From a checkpoint of a small mixture-of-experts model trained on Wikipedia: 11 layers, 128 experts in each of 11 layers.
Below are experts of layer 5 (counted from 0) of a mixture-of-experts language model. Rows are named gate (a neuron's input weights, with its number), up (a neuron's input weights, with its number) and show model dimensions 0-255. Each number is 128 + 32 x the weight over its row's rms, rounded and kept within 0 to 255.
Before each expert's rows: "comes after" lists some tokens at least twice as common just before its tokens as in all text. This comes from a sample of Wikipedia text that the model never trained on. Tokens count by the router's weight.

# expert 2
comes after: " the", " The", " his", "The", " Prime", " her"
gate0 [129 135 129 118  81 123 196 159 110 141 128 167 164 168 103 162  93  98 172  91 153  89  92  91 160  41 114 126 133  99  70 138 132 116 147 160 137 134 167 137 133  92  61 108 149  81 155  87 132 163 130 148 100 115  87 142 146 135 178 152  73 118  50 116 144 130 156 113 119 141 148 117  63 121  93 168 126  91  73 161 108 174  67 139 169  91 135 142 129 110 137 102 118 106 173  90 100 140 122 115 114 134 116 134 107 135 162 107 109 149 126 209 134 134  96 103 156 160 103 121 110  81 129 131 139  61 121 148 126 199 133 136 149 103  80  69  61 125  84 141 112 177 136 148 123 134 121 128 150 105 122 147 172 137 107 115  73 109 137 144  76 169  94  96 128 128 105 131 131 108  65 147  75 113 113 154 101 116 102 130 116 143  36  81 136 108 133 154 119 119 110 191 160 151 100 138 215 129 136 119  99 101 149  99 171 123 107 117 113  98 114 128 128 157 161  92 154  83 152 121 143 255 154 154 153 154 124  98 136 107 139 170 133 127 140 114  84 192 156  75 121  94 114 128 102 133 144 188 123  59 132 130 216  99  92 128]
up0 [101  86 101 165 146 113  71 108  79 150 119 135  69 106 104 141 119 149 124 130 104  98 147 157 113 139 153 117 112 130 179 143 180 172 174  86 131  98 127  82 135 146 145 118 140 145 136 120 135  83 191  74 118 147 199  57 144 127 128 146 166  92 114  93 132 144  90 146 134 143 163 130  99 205 138  96 178 195 152 125 123  80  97 133 150 119 131 128 127 108  98  99 148 115 133 136 143 104 145 166 135  99 113 175 110  85 110  63 193 100 137 141 108 126 152 220 151 137 140 141 122 144 126 143 117 116 155 142 124 104 161  58 123 143 147 149 141 138  75  75 169 126  82 139 105 112 106 151 112 133 150 186 109 103 176 182  99 126 127 177 203 148 137 171 160 158 122 119 174 139 179 138 192 134 125 128 158 121 125 142 124 198 175 138 147 134  90 145 157 130 137  78 174  67 118 122  92  74  91 188 190  79  87 145 123 147 123 146 125 167  67  84 138 131 152 128 150 109  87  63 109 166 107  93  55 115 141 157 105 178 125  49 128 132 143 140 173 157 122 184 149 163 100 168 145  91 157  95 113 146 185 176 119 128 151  90]
gate1 [108 150 123 130 146 143 116 119 151 191 129 124  84 144  61 118 106 122 102  95  93 150 119 171 155  98  71 144 145 124 112 116  93 115 100  91 122 108 169 136 174 128 116  88 164 138 139 123 188 150  94 115 137  79  93 106 135 173  98 155 127 150  98 120 135 112 105 131 151 152  90  78 183 132  65  96 176 151 156 152 178  83 101 148 124 169  90  79 162 181 134 107 113 101 129 191 149 138 180 116 138 142 146 103  92 155 150 168 146 156 145 112  93 103 160 139 127  49 123 155 148 160 189 117 173 132  44  65 153 123 117 115 140 173 139 173 149 125 102 124 143  94 130  83 177 159 148 136 132 168 130 154  82 172 135 180 128 154 169 122 153 109  66 110 170  60 187 178 162  67 133 113 139  92 109 151  80 122 162  54 168 149  64 119 117 154 127 120  85 155  76 148 129 143 113  85  85  92 110 151  95 114 103 133 161 155 135 144 140 194 113 198 131 125 120 119 126 133 141 196 141 117 124 122 117 141 111 153 109 172  79 159 103  56  83 156  72 116 186 176 140 188 113 118 131 163 146 104 116 164 156 126  73 155 132 110]
up1 [ 81 167 188  59 118 136 150 135  46 168 144 149 129 159 104 108 146 139  81 105  88 160  68 136 107 131 177  83 142 143 135 113 113 121 159 153 145 154 115 196  88 110  67 117 156 125 116 116  75  91 130 127 107 120 116 136  94 152 118 115 136  84 172 118 131 176  36 176 109  91 126 148 199  80 129 130 133 178 117 136  92  91 124 128 159 143 176 142 156 154 150 155  65 146 136 101 130  87 134  72 123 103  99 129 119 143 113 134 150 158 128 154 134 104 197 162 114 153 172 110 143 134 125 159 194  91 124 102 152 103  88 186 110 130  98 117  68 143 113 166 137 163 100 178 138 133 109  95 127 164 124 195  98 131  98 188 120  52 176 109 108 101 106 125 123 123 165 131 125 147 162 170 162 103 182  95 125 131 122 103 190  86 145 139 114 154 149  86  84 154 153 160  99 123  90 112 166  54 105 201 110 143  84 145 104 135 127  75  93 163  77  82 122 145 157 114 124 180  70  96 150 152 130 104 138 156 107  88 149 111 127 164  98 132 119 179 126 150  79  66  72  83 111 155  92 147 148  99 103 127 153  88 128 121 164 125]
gate2 [119 131 147  76  99 133 139  98 139  93 110 140 144 180 168 169 165 160 178 150 143 121  81 171 166  95 163 162 155 158 126  94 131  79 103 114 124 145  72 117 144 146 126 140 122  77  95 159 109 161 151  77  54 142  74  84 181 140 146 158  80 185  89 167 117 134 130  91 123 147 146 132 160  84 109 128 129 101 147 146  52 184 195 164  96 119 107  96 117 134 190 134 118  89 177  94  88 145  86 112  89 182 117 119 103  63 130  81 129 120 198 105 126 139 140 141 136 140 130 173 105  84 147 132 148  93 117 120 158 138 146 105 138 130 134 161 137 127 104 111 106 136  93 100 139 120 137 111  76 114 145  97 124 135 135 118 117 150 153 133 153 166 111 153 107 169 107 159 119 150  97 186 148 101 124 141 133 119 111 112 112 181  64  94 108 144  95  99 105 100 107 167 187 163 128 120 104 152 153 105 111 145 110 131  98 195 159  99 113 109 111  83 196  93 179 147 140 209 134  65 100 109 111 174 195 132 103 134 125 130 114  99 145 180 137 139 140  30 156 118 166 163  94  88 105 113 119 124  47 110  89 161 105 219 177  93]
up2 [211 190 147  81 124 130 117 123 111  93 124 159 156 105 102 147 136 133 103 136  53 149 137 144 153  88  91 106 172 122 127 109 132 106 145 104 128 104 156 132 155 119 133 122 151 143 111 142  74 107 147 112  74 152 125  99  55 140 162  40 160 125 100 133 176 139  90 113  70  77 155 130 197 149  77 178 139 147 131  82 125 171 129 129 110 110 153 181  90 176 121 189 128 128 133 106 160 159 130  83 144 133 169 142  54 168 142 109 179 131 172 180 139 142 125 143  86 136 201  78  74 120 128 125 148 137  67 128 119 118 153 112 101 112 129  95 144  96 117 149 137  88  97 109 104 216 130 166  82  88 153  98 126 123 127  70 161 187 171 112 106 137  88 142  77 125 148 154 116  74 103 175 176  90 105 146 113  52  81  77 156 120  90 128 122  85 121 109 102 147 124  82 119 167  63 188 118  82 134 116  85 115 153 109  80 121 118  64  70  68 135 123 100 102 156 119 146 155 146 135 144 110 110 123  76 140 122 150 126 104 100 132  87 127 134 164 103 152 139 146  96  90 103  97 125 155 136 150  84 123  55 125  89 128 110 110]
gate3 [127 167 189 128 143 120 105  96 171 134 148 155 144 168 141 132 175 152 118 113 117 101 122 164 150 183 173  81 194 133  75 130 111 154 107  57 117  68 207 122  87  78 141 132  75 176 122 130 153 162 113 160  96 184 100 149 118 106 214 158  75  92 105 133  62  94 144 139  94 100  90 123 120 132 129  92 106 129 106  46 127  90  88 166 135  78 170 139 109 125 131 126 147 133 125 137 176 125  94 118  76  93 153 149 114 162  91 128 152 131 110 126 128 130 122 135 120 172  75 130 119  93 130 118 190 135 133 104 132 119 164 108 115 165 146 115 131 160 112 146 176 128 187 120 174 146  77 127  76 181 149 144 150 110 182 118 123 152 126 168 101 104 124 135 162 123 127 146 109  99 152  99 121 114  84 127 111 105 150 225 123 112 217 109  82 167 115 136 118 134  82  83 136  89  91 116 152 138  97 124 152 144 120 135  68 107 152  94 116 101 142 115 100 174 106 112  95  92 105  90 132 172  90 137 131 210  86 107 150 101 123  86 119 119 149 120 215 194 164 165 126 128 161 150 206 118 182 111 105 146  94  95 126  98 146 140]
up3 [ 97 123  98  95 178 150 134 158 137 140  83 145 175  77 168 112 173 151 159 138 106 122  97  91  70  96 152 146 100 184  97 126 180 112 156  94 168 119  41  89 142 124 134 150 168 129 151 138 117  88 137 124 167 120 171 109 148 185 126 115 174 143 149 120 116 139 117 126 138 163 164  96 198 143 155 125 186 163  80  65 142 170 167  77  65 168 126  97 183 110  92 119 154 122 160 133 100 108 169 119 111 130  84 131 119 164 210  71  79  79 162  89 128 114  90 126 170  81 101 148 115 110 196  80  94 103 126 119  85 151 106 119 104 157  85 146 157 121 165 158 125  88 150 147 110 149 149 145 126  78  95 134 110  92 127  95 168 145  76 171 113 143 200 169 123 145 118 131 145 195 116 196 138 130 128 123  94 121 114  96 161  98 151 127 117 113 138  75 130 117 131 198 107 152 123  62 112  96 133 134 109 115 144 101 134 137 145 132  95 135 111  89 104 138  83 115 126 115  10 117 127  63 157 114 135 115 161 145  88  96 105 125 125 156 130 143 129  61 152 102 125 140 130  63 146 122 155 107 171 120 154 156 172 130  93  65]
gate4 [175 140  99 150  94 119  96 138 138 174 113 153 165  96 151 124 125 133  87 186 106 144 155 130 158 115 178 141 136 175  92  54 119  95  86 108 122 122 161 166 174 147  96 119 118 131  87  98 110 176 115 144 133 136 129  88  92  70 103 150 186 143 103 122 111 106  91 175 123 156 139 180 130 120 109  96 180  96 151 156 111 147 160 166 102  99 105 127  77 174 138 121 139 153 179 120 121  74 117 158 107  47 180  93 134  88 151 115  73 206 105  33  72 140  88 134 105  88  71 138 178 101 108 191  99 115 148 125 176 179 115 113 106 181 166 126 126  86 126 119  95 143 110 119  62 130 127 121 174 141 131 136 162 156 152 119 175 160  75 199 173 117 140 124 198 131 153  55  93 151 171 125 127 151 142 164  65  62 126 137 138 121 114 115 106 121 127 130  85 182 153  79  96 142 142 124  90  90 117 116 103 144 131  94 143  78 152 150 133 157  88  85 135 115 159 131 175 120 159 192 114 143 145 123 141 132 147  92 104 152 189 130 119 153 114 152  98 127 129 155 112 130 138  96 111  69  98 163 183 105 108 146 135 173 101  77]
up4 [ 78 118 140 127  79 158 124 177 107 151 109  94 187  87 146 172 105 118  85 148 203 133  50 152 195 157  64 152  79 136 104 156 123 141 139 122 127 120 131 155 166 141 159  90 133  94 183  82 113 169  92 146 132  64 163  64 121 102 175 121 110  66 111 159 158 139  86  96 121  92 166 156 102 144  85 131 132  96 113 136  70 131 104 125 108 118 194 124 159 132 117 157  77 115 108 156 164  84 113 182  97 137 103 136 164 171 141 162 107 227 100 107 148 111 165  70 153 111 140 169 120 115 144 155 104 156 134  73 140 116 106 148 163 150 163  87 151 120  82 120 106 116 109  89  89 134 107  92 150 134 117 140  93 128 144 105 113 137 197 162 131 129 118 125 160 160 117 118 137 160 150 158 116 185 124 143 129 118 154  75 141 161 173 114 170  84 136 132  97 104 159 112  76 101 161 118 187 146  94 126 117 112 139 160 169 126 145 143 157 144 110 172 148 151 179  65  48 126 145 138  96 108  62 148 115 154 121 130 125 150 178 142  78 165 100 169 137 201 136  92 165  48 127 146  97 122 147 112 119  64 130 172 124 134  94  93]
gate5 [112 134 118 119 132 174 190 100 103 149 198 193 105 128  81 136 208 123  93 137  60 233 148 117 129 140 120 123 118 130 125 133 148 138 118 120 122 118 198 155 134 147 130 137 160 142 111  92 159 186 190 134 104  61 109 157 119 121 143 131 120 102 127 134 107 118 106 126 141 166 166  66 137  93 169 151 109 160 112 165 104  84 130 159 105  95  93  98 132 123 161  64  64  81 152 133  98 120 106  71  64 155 124 144 143 154 155  85 155  88 130 118 169 108 138 166 120  84  95 169 149 130 149  87 190 114 166 106 154 169  95 134 132 149 132 178 134  77  87 111 117 111 156 178  97 132 146 127  86 136 162 128 124 100 151 156 190 122 159 112 136 133  82 166 118 134 118  56 130 158 124 112 112 157  44 198 138 162 154 153 158 121 160 111 153 125 160 147 119 156 152 154 120 112 142 107 109 104 174 142 158 116 133 198 179 191 114 136 161 115  77 168 108 121 175 120 142 140 178 117 161 136 118 151 197 105 126 127  99  93 132 172 155  66 146 109 133 111  99 134  88 125  46 117 133  77 107 167  88 169 150  68 121 147 129  99]
up5 [128 127  90 117 172 128 136  38 131 124 171 179 148 128  75 143 104 102 134 122 113 153  92 129 161  88 110 101  40  97 155 119 104 141 162 113 110 120 146 124 130 161 176 132 165 175 117 108 158 129 141 163 139 137 118 171 162 176 133 122 223 138 124 149 117 153 154 101 111 155 119 155 144 158 137 152 115 164  74 111 149 126 151 148 134 154 101 169 182 144  96 124  78 150 178 119 118  98  99 169  87 144 157 153 160 137 120 132 121  67 109 152  85  60 137 130 128 147 136 171  80 140  78 129  37 180 129 128 113  93 129  78 110 137 170 189 128 162 142 124 129 156 148  70  84 135 165 159 152 148 137  49 166 101  79 139 192  88  91 139 119 123 106 121 167  83 134 160 155 131 205 144  97 123  67 121 185 124  73 166 148 104 170 152 140  97 132 174  74 124 109 155 164 142  85  65 138 131 163 164 128  96 118 155 119 227  96 124 120  82 154 106 138 143 167  84 159 115  98 132 145 107 138  73 121 119 110 174 139 119 115 136 107 126 160 134  89 172 137 195 196 110 114  97 136 143 115 131 129 143 111  90 115 138 183 158]
gate6 [144 134 103 142 162 118 120 169 105 154 161 131 105 134  65 190  95 124  75  88 138  89 149 125 104 167 155 110  65 104 127  98 126  85 130 157 137 144 202  86 151  68 142 165 121 153  63 133 153 126 149 105 114 141  95 110 127 151 139 118 138 106 123 159 115  51 120 120 148 109 132 139 122 174 134 153 144  93 174 133 137  92 139 180 117 116 118 126 177 107 102 102  20 118 158 170 143 163 104 131  57 118 111  98 115 137 141 186 105 137  52 134 105  65 120 104 139 141  67 118 125 131  90 170 155  87 145  85 143 122  82 112 166 115  93 138 104 158 171 167 114 161 109 138 153 151  77 129 147 163 148 100 165 101 118 103 151 160 111  82 201 132  34 122 101 140 136  97  84 122 107  74 152 132  90 106 117 210  99 113 127 119 134 173  88 157  88 161 129 156 139  98 119 135  89 140 167  70 185 136 132 174 165 135 153  96 173 113 109 117 159  78 162 171 157 100 152  91 137 137 144 120 119 129 179 115 115 151  92 140 143 100 129 194 153 117 147 180 114 136 104 149 131 178 197 107  82 109  82 133 151  64 111  93 174 160]
up6 [159  84 171 169  92 100  85 120  88 111 138  93 178 166 142 164 125 102 125 108 156 182 116 120 147 136 120 112 129  80 124  86 126 141 125 170  43 133 145 140 120 177 114  76  97 100 138  95 128 117 144 167 136 104 145 148 162 143 171 233 198 161  41 156 158 172 160 168 146 139  90 153 132 129 123 171  98 125 131 137 131 168 121 168 102 160 135 107 129 199 118 154 183 118 128  66  96 118 127 111 167 169  99  87 145 114 126 122 104 125 131 129 137  66  63  79 132  55 133 168 140 131 118  78 123  78 117 135 180  67  86 153 105 143  96 148 112 150  83 143 132 108 110  84 109 198 124  95 161  94 115 158 153 133  73 101 197 162 109 155 108 167 158 112 159 105 141 164 112 134 113 123 123 137 118 113  99 178 102  90  96 121  79 107 160 176 129 113 158 108 118 117 139 145 124 114 116 159 122 120 117 106 122  89 188 157  96 125  86  90  96 141  87 111 183 191 184  89 162  91 157 110 126 122 137 129 163 113  89 128  93 120 123  68 128  84 109 101 159  71 145 144  72 142 124  68 163 111 134 146 127 132  67  92 143  80]
gate7 [ 89  86 145 126 117 129 101 204 111 113 121 139 169 139  55 112 163 145 103 105 149 140 133  79 160 130 105 184 147 116  93 154 115  83 147  86 122 105 111  93 124 160 107  78  98 112 127 110 154  91  84 178 143 131 129  73 105 164 109 115  78 113 119 194 114 173 171  98 137 117  96 167 160  83 108 137  98 130 108 121 106 162 114  93 106 105 136 135  99 136 182 111 209 103 117 175 146 126 118 145 134 132 162 117 152 171 168  68 159 109 132 149  90 162 132 122 136 118 124 165 151 141 142 127 105 107 142 178 131 137 159 112 140  61 137 113 129 118  53 132 106 124 115 165 171 119 181 132  96  99 133 118 115  69 113 119  66 156 120 201 119 116  57 105  92 143 162 138 140  87  82 131 160 136 134  98  81 120  43  96 118 193 154 119 158 100 164 149 149  94 182 111 154 107 131 120 171 139  99 110 144  99 184  98 133 135 165 118 120 106 120 160 120 134  63  86 160 109 217  65 129 149  80 158  58 112 131 180 131 131 105  98 116 163 140 132 135  46 125  43 139 135 131 161 165 125  94 122 211  89 132 139  95 142 140  87]
up7 [167  75  88 129 133 149 177  96 139 168  96 194  95 129 123 159 164 109 110 141 128 101 145 170 106  81  78 111 125 155 143 150 164  20  91 131  49 111 135 145  97 116 182 135 144 115 136 119 111  92  58 202 131 152  99 124 117 138 115 136 159 153 126  79 159 116 175 113 156 169  48 118 123 135 148 136 139  26 136 100 189 152 183 127  44 136  95 139 121 152 154 169 111 143 128 178 124 114  37 185 106 115  75 113 144 117 110 148 142 110 110 100  99 129 144 154 198 115 151 140 154 167 118 113  99 101 100 123  92 170 147 119 145 129 131 118  89 131 101 136 140 141  92 156 191 148 145 155 154  97  85  75 116  76 166 104 146 141 106 181 151 161 104  91  77 174 108  79 121 123  84 163 124 157 125 145 144  92 123 106 125 163  83 117 117 124 168 126 149 100  97  77 141 149 150  97  55 152  94  95 145  92 156 122 140  97 124 191 121 156 126 144  83  99  89 107 138 154 135  95 104 116 114 142 103 133 158 125 102  97 139 159 132 132 148 128 215  79 145 109 166 128 113 144 123 137 171 129  97 165 131 166  74 148 128 165]
gate8 [ 87 114 108  83 145 131 161 188 143 146 163 179 133  44 158 137 121  89 172 203 176 167 171  94 138 132 167 161 135 197 140 139 100 147 139 164  84 154 179 136 100 110 157 122  83  81 160 114 121 146 100 165 137  46 115 178 224 102 144  96 161 107  69 140 153 103  64 124  63 124 147  82  96 158 134 159 133 164  94 141  74 113 147  97 153 128 129 174 127 104 104  81 126 168 130 112 137 146 172 211 128 128  81 136 159 139 160 111  93 151 144 165 167 114 160 108  96 172 220 140 135 169 123 164 156 154 169 109 163  88 140 146 109 126 108 114  67 195 172 164 120 122 142 115 146  94 152 121  91 129 125 162 131  75 152 164 117 135 152 135  65 148 166 128 133 158 161 113  96 161  92  99 105 126 115 140 211 123 112  84 145  88 136 110 101 131  92 119 154 142 116 118  92 168  92 116 132 132 169 133 169 139 108 122 150 134 170 133 125 159 109 131  84  96 101 124 157 128 161 136  74 127 129 141 115 142  87 125 108 147 156 149 197 120 118 148 145 140  78  77 142 102 133  86 213 142 114 144 120  98  96  94 117 142 112 110]
up8 [141 124 167  59 103 131 110 113 121 156 172 160 167 125 172 203 122 153 129 121 195 147 162 119 156 129 116  94  51 171 162  69 139  27  66 109 121  69 139 149 119  63 151 124 145  98 131 154 149  63 176 134 137 140 103 177 125 120 114  94 157 143 140  92 155  69 127 164  71 167  88 117 130 143  49 117 147  77 100 171  67 103  97 112 162 134 131 125  96 100 136  69 125  67  92 122 146 114 118 126 151 121 101 102 117 119 134 138 176 149 116 141 122 118 125 123 137 144  67 153 120 100  83  97 153 111 142 122 140 172 145 125 172 117 130 168  42 150 150 132 152 101 128  78 142 118 107 177 125 125 166 176 200  83 155 105 122  81 147 127 131  99 101 151  46 100 196 111  96 151 100 173 108 144 131 161 146 137 149 100 109 121  86 118 126 158 137 127 157 146 149 163  95 155  90 125  85 156 123 167  90 144 119 120 138 137 165 132 126 123 121 132 123 103  89 154  85 113 138 138 135 114 117 162 137 143  96 117 139 107 131  97 113 167 103 159  64 142 152  83  99  86 162 146 139 196 161 199 140  79  90 184 178 149 109 186]
gate9 [109 123 167 143 126  97 140 203 130 104 104 104 144 128 174 127 116 133  44  99 121 147 127 157 149 184 123 108 121 142 195 144 132 142 196 160 107 123  62 193 155 148 155 129 158  97 125 149 133 131 118 126  98 142 167 172 153 125 105 103 169 117 137  71  68 130 115 131 116 140  75 135 128 106 116 186  87 105  97 167 144 114  66 116  93 111 132  85 106 146 137 169 102 146 132  99 114 163  69 126  98 132 116 169 104 138 150  53 123 120 131 163 119  97 112 151 133 145 154 108  51 120 139 138 167 131 167 134 131 124 144 118 135 118 185 181 158 149 134 140 100  85 139 197  87 141 154 116 167 167 142 137 157  62 109 102 148 148  77 175 109 137 137 111 130 151 106 112  74 204 140 120 206 130 114  81 180 112 122  97 134 118 108 122 109 107  73  91  97 125 251 174 116  79 120  56 135 156 127  82 105  76 148 118 123 114 142 100 147 162  95 117 121 103 129 162 129 101 114 186 103 107 122 190  89  93 144  76 116 126  80 173  94 128 143 186 177 108 110 138 102 105  94 142  67 181 117  96 161  77 100 119 124 130 146 118]
up9 [178 127  97 158 145  82 107 142  95 169  67 135 121 126 158  94 120 134 157 142 154 167  92 164 204 169 101 119 155 151 123 113 187 118 127  93 120 123 143 151 101 145 123 161 150 100 109  96 114 126  68 119 108 142 130 197 197 150  71 123 122 171 115  79  80 140 110 137 169 128 142 115 150 161 117 122 133  65  44 134  68 109 101 130 158  83 153 140 131 116 207 140 128  96 105  52 115 180  87 135 124 144  93 189  92 131 128  84  78 119 124 126  88 140 119 147 103  53 127 105 129  72  51 153 172 119 122 130 158 156 168 117 166  94 217 141 185 138 135 150 126 129 131 131 113 121 176 123  99  95  84  95 184 110 156 134 113 201 141 130 108 118 149 159  58 128 118 122 137 104 121 103 159 107 139 151  42 134 143  53 135  99 158 106 121 103 125 150 158 131 175 103 130 138 154 174 131 157 103 126 129 135  88 108 137 120 149  94 177 121  72 103 135  96 132 124 123 128 111 122  56 161 120 157  97 153 173  85 149 146 126 155  71  83 116 201 152 104 149 186 155 120 114  98 119 146 126 121  72 138 102 140 120 115  80 141]
gate10 [101 114 196 162 125 143 126 120  50  89  64 147  92 136 162 136 123  84 127  88 180 111 131 147  74  83 156 160  37 109  99 147 124 163  34 123  98 148 117 173 103 180 120 176  71 177 166  93 173 111 175 153 113 126 131 133 127 105 156 139 131 167 106 107 122 105  84 175 126 132  99  67 143 137 120  91 162 126 158 166 115 115 125 118 118  92 114 101 169 119  91 120  95 133  86 131  94  84 151 107 108 153 142 148 139 174 108 142  53 104 135  90 110 132  66 155 118 148 127 125  92 109 125  72  94  82 120 150 169  69  87 102 101 184 169 118 124 144 127 120 149 111 109 106 160 147 165 177 153 128 136  50 140 183 146  89 118  66 157 110 130 162 146 138 135 137 114 143 111 154  66 122 131 135 139 162 144 112 141 135 161 103 115 123 122 159 125 111 177 156 154 138 187 117 136 112 191 189 162 123  98 139  98 141 173  81  87 183 122 148 151  79  95  61 134 118 113 176 145 112 167 145 120 131 151  96 173 216 147 126 174  97 171 103 104 125 143 144 119 148 116 135 154 102  94  81 118 139  83 147 136 133 171 204 142  94]
up10 [142 142  92 148 125 139 111 192 108 105 119 148 149  80 161 119  94 158  95 121 107 124 123  69 118 115 142 130  99 172 139  99 164  70 212 127 153 145 150 156 114  96 132 158 148 105 147 109 160 150  73 119 115  76 138 198 105 124 103 198  87 146  95 172 162 174 129 106 130  95 128 159 100 100 117 114 113 170 120  47 119  95 104  86  93 137 139 124 135  93 116 155 132  20 103 116 155 152 134 109  92 110 121 137 102 116  78 167 159 157 117 155 122 184  68  83 128 112 160  95  92 135 176 205 124 115 118 107  58 201 144 133 110 123 125  98 129 115 120 200  62 148 155 161 132 153 122 128 160 106 138 139 130 106 142 180  86 156 135  57 147 178 129 159 157 136 217 145 142 158 118 101 135 144  86 130 156  86 125 124 155 105 193 132 134 117 131  93 136 113 101 137 157  82 125 107 119 151 132 105  73 188 155 118 110 139 168 159 135 111  60 157 136 164 138 111  89 133 106 139 132 173 127  71  90 169 156 127 197 100 168 122 113 169 149  99 114 200 157 130  82 138 128 158 119 130  80 100 160 142 128 107  87 167 125 183]
gate11 [125 140 159 105 142 138 102 115  85 172 157 111 178 102 106 117 136 172 151 165 158 129 120 101 157 164 187  85 133 166 102  97  97 108 147 125 168 162 168 148 151 142 140 116 100 135 116 100 131 129 128 141 129 131 104 114 112 140 122 192 104  55 171 153 145  90 161  59  94 106 113  92 135 176 149 149 154  95 150 101 108 179  92 115 131 110  99 164 169  63 113 194  59 164  56 103 143 123 135 158  91  57  81 114 141 163 120  63 114 135 130  46 152 119 120 124 141 129 118  83 128 122 193 157  74 101 141 148 114 110 101 106 162 179 105 109 163  79 109 123 125 144 171  76 178 121  98 123 126 162 140  97 107 117 112 118  26 181  65 152 129 143 160 132 108  90 144 118 143 129 101 121 192 142 148 145 133 152 100  93 167 141 134 122 151 173 122 130 113 108  72 172 179 147 136 106 117  95  53 159 175 121 123 144 143 147 135 134 186 137 133 108 106 137 121  65  78 145 106 112 140 127  79 154 175  78  79 101 167  82 108  94 123  72  55  95 166 185 123 147 142  97 189 138 152 114 163 140 180 131 164 121 138 119 120 113]
up11 [127  92  98 149  54 155 168 110 155 146 150 167 129 158 150 103  97 124  30 157 155  83 147  72  83  86  94 140 153 121 102 101  88 103 115 134  83 203 134 107 122  92 122  80 122 111 126 186 140 118 161 166  99  84  68  65 126 115 155  91 168 143  81 109 169 162 153 117 150 130 123 135  74 143 112 145 141 147 130  73 171 130 157 123 133 114  99 159 114  47 160  98  77 132 112 164 144 129 113 159 137 105 108 149 119 141  62 152 124 175 163 147 128 140 145  83 199 151 127 116 104 165 112 140 126 194 110  57 162 108  80 132 139 147 150 172 132  66 163 182 148  89 147 160 108 158 152 149 124  96 156 125 141 118 142 145 134  98  83 135 181  78  39 120  88 107  30 147  84 185 156 100 130 141 114 143 157 113 112  96 109 122 139 156 138 135  96 113 138 116 145 119 135 169 128 120 102 206 146 122 186  58 131 147 139 111 106 150 141 132 167 153 176  93  98 164 155 127 212 149 133 123  99  97 132 147  93 126 133 111 179 145 140 103 150 173 119 152 136 130 109 143 123 155 153  95 158 163 146 174 100 143 189 136 120 115]
gate12 [139  73 122 144  66 167 162  77 131 126 103 156  70 112 132 119 120 143 189  75 112 148  48 124 120 155 147 106  82  82  77 117 129 125  96 117 149 140 140  93  53 199 137 166 199 147  97 174 123 105 123 168 137 170 149 151 148 128 193 122 153 125 191  78 134 107 152 142  68 173 103 133 117 157 126 145 129 153 125 153 136 108 120 163 183 147 106 146 119 115  95 128 111 149 175 100 112 144 133 101  96  93 154 142 138  86 151 104 162 115 178 156 156 133 122 147  85 104 101 177 104  78 132 154 109 156 138 100 101 177  69 120 141 128 153 117 134 147 121  69 108 119 142 177 125 127  78 117  97 122 133  96 163  99 125 112 180 124 150 122 188  82 111 151 158  83  96  68 142 105 149 115  77 152  90 190  50  61 160 106 141  98 154 168  79  81 132 167 125 120 165 174  94 157 123 110 155 192 113 143 127 169 152 116 164 148  96 155 125 115 131 127  81 160 143 140 142 100 110 103 119 137 133 184 163  24  61 138 149 127  80  71 131 126 113 111 173 109 132 180 119 135 141  90 158  95  71 147 127 137 132 140 171 160 117 145]
up12 [145 124  65 124  90 101  84 144  75  66 141 119 174 146 131 171  99 120 133 120 101 136 134 138 144 141 106 123 140 106 129 183  88 125 150 105  98 180 102 154  96 168 151 125 141 106 138 107 203 157 132 127  66 150 142 111  78 194 125 129 152 119 175 105 176 178 160 176 112 122 152 112 163 131  87 164 170 132 188 118 116  99 132  91 135 160 121 110 174 107 148 192 104 110 130 133 101 169 140 130 107 186 144  63  63 136 100 128 163 117 134 124 159 151 154 114 127 127  82 100 171 143 183  75  96  58 102 172 122 152 153 112 165  56  90 136  88 121 134 144 120 100 107  82 106 106 104 126 181 165 101 161 104  94 130 195 142 122  95  83 140 140  87 105 152 101 150 178 132  95 143 225 125 158  73 115 111 123 105 126 151 150 108 114 140 170 128 116 153 111  68 139 176 173 177 112 108 142 120  37 146 162 129 126 113 120  95 179 159  83 103 117  78  86 126 114 125 161 122  91 147 142 143 156 144 161 186 114  96 132 158 179 111 127 187 162  97 136 143  97 128  99 182 131  67  68 139 142  86 137 134 151 187 105  87 150]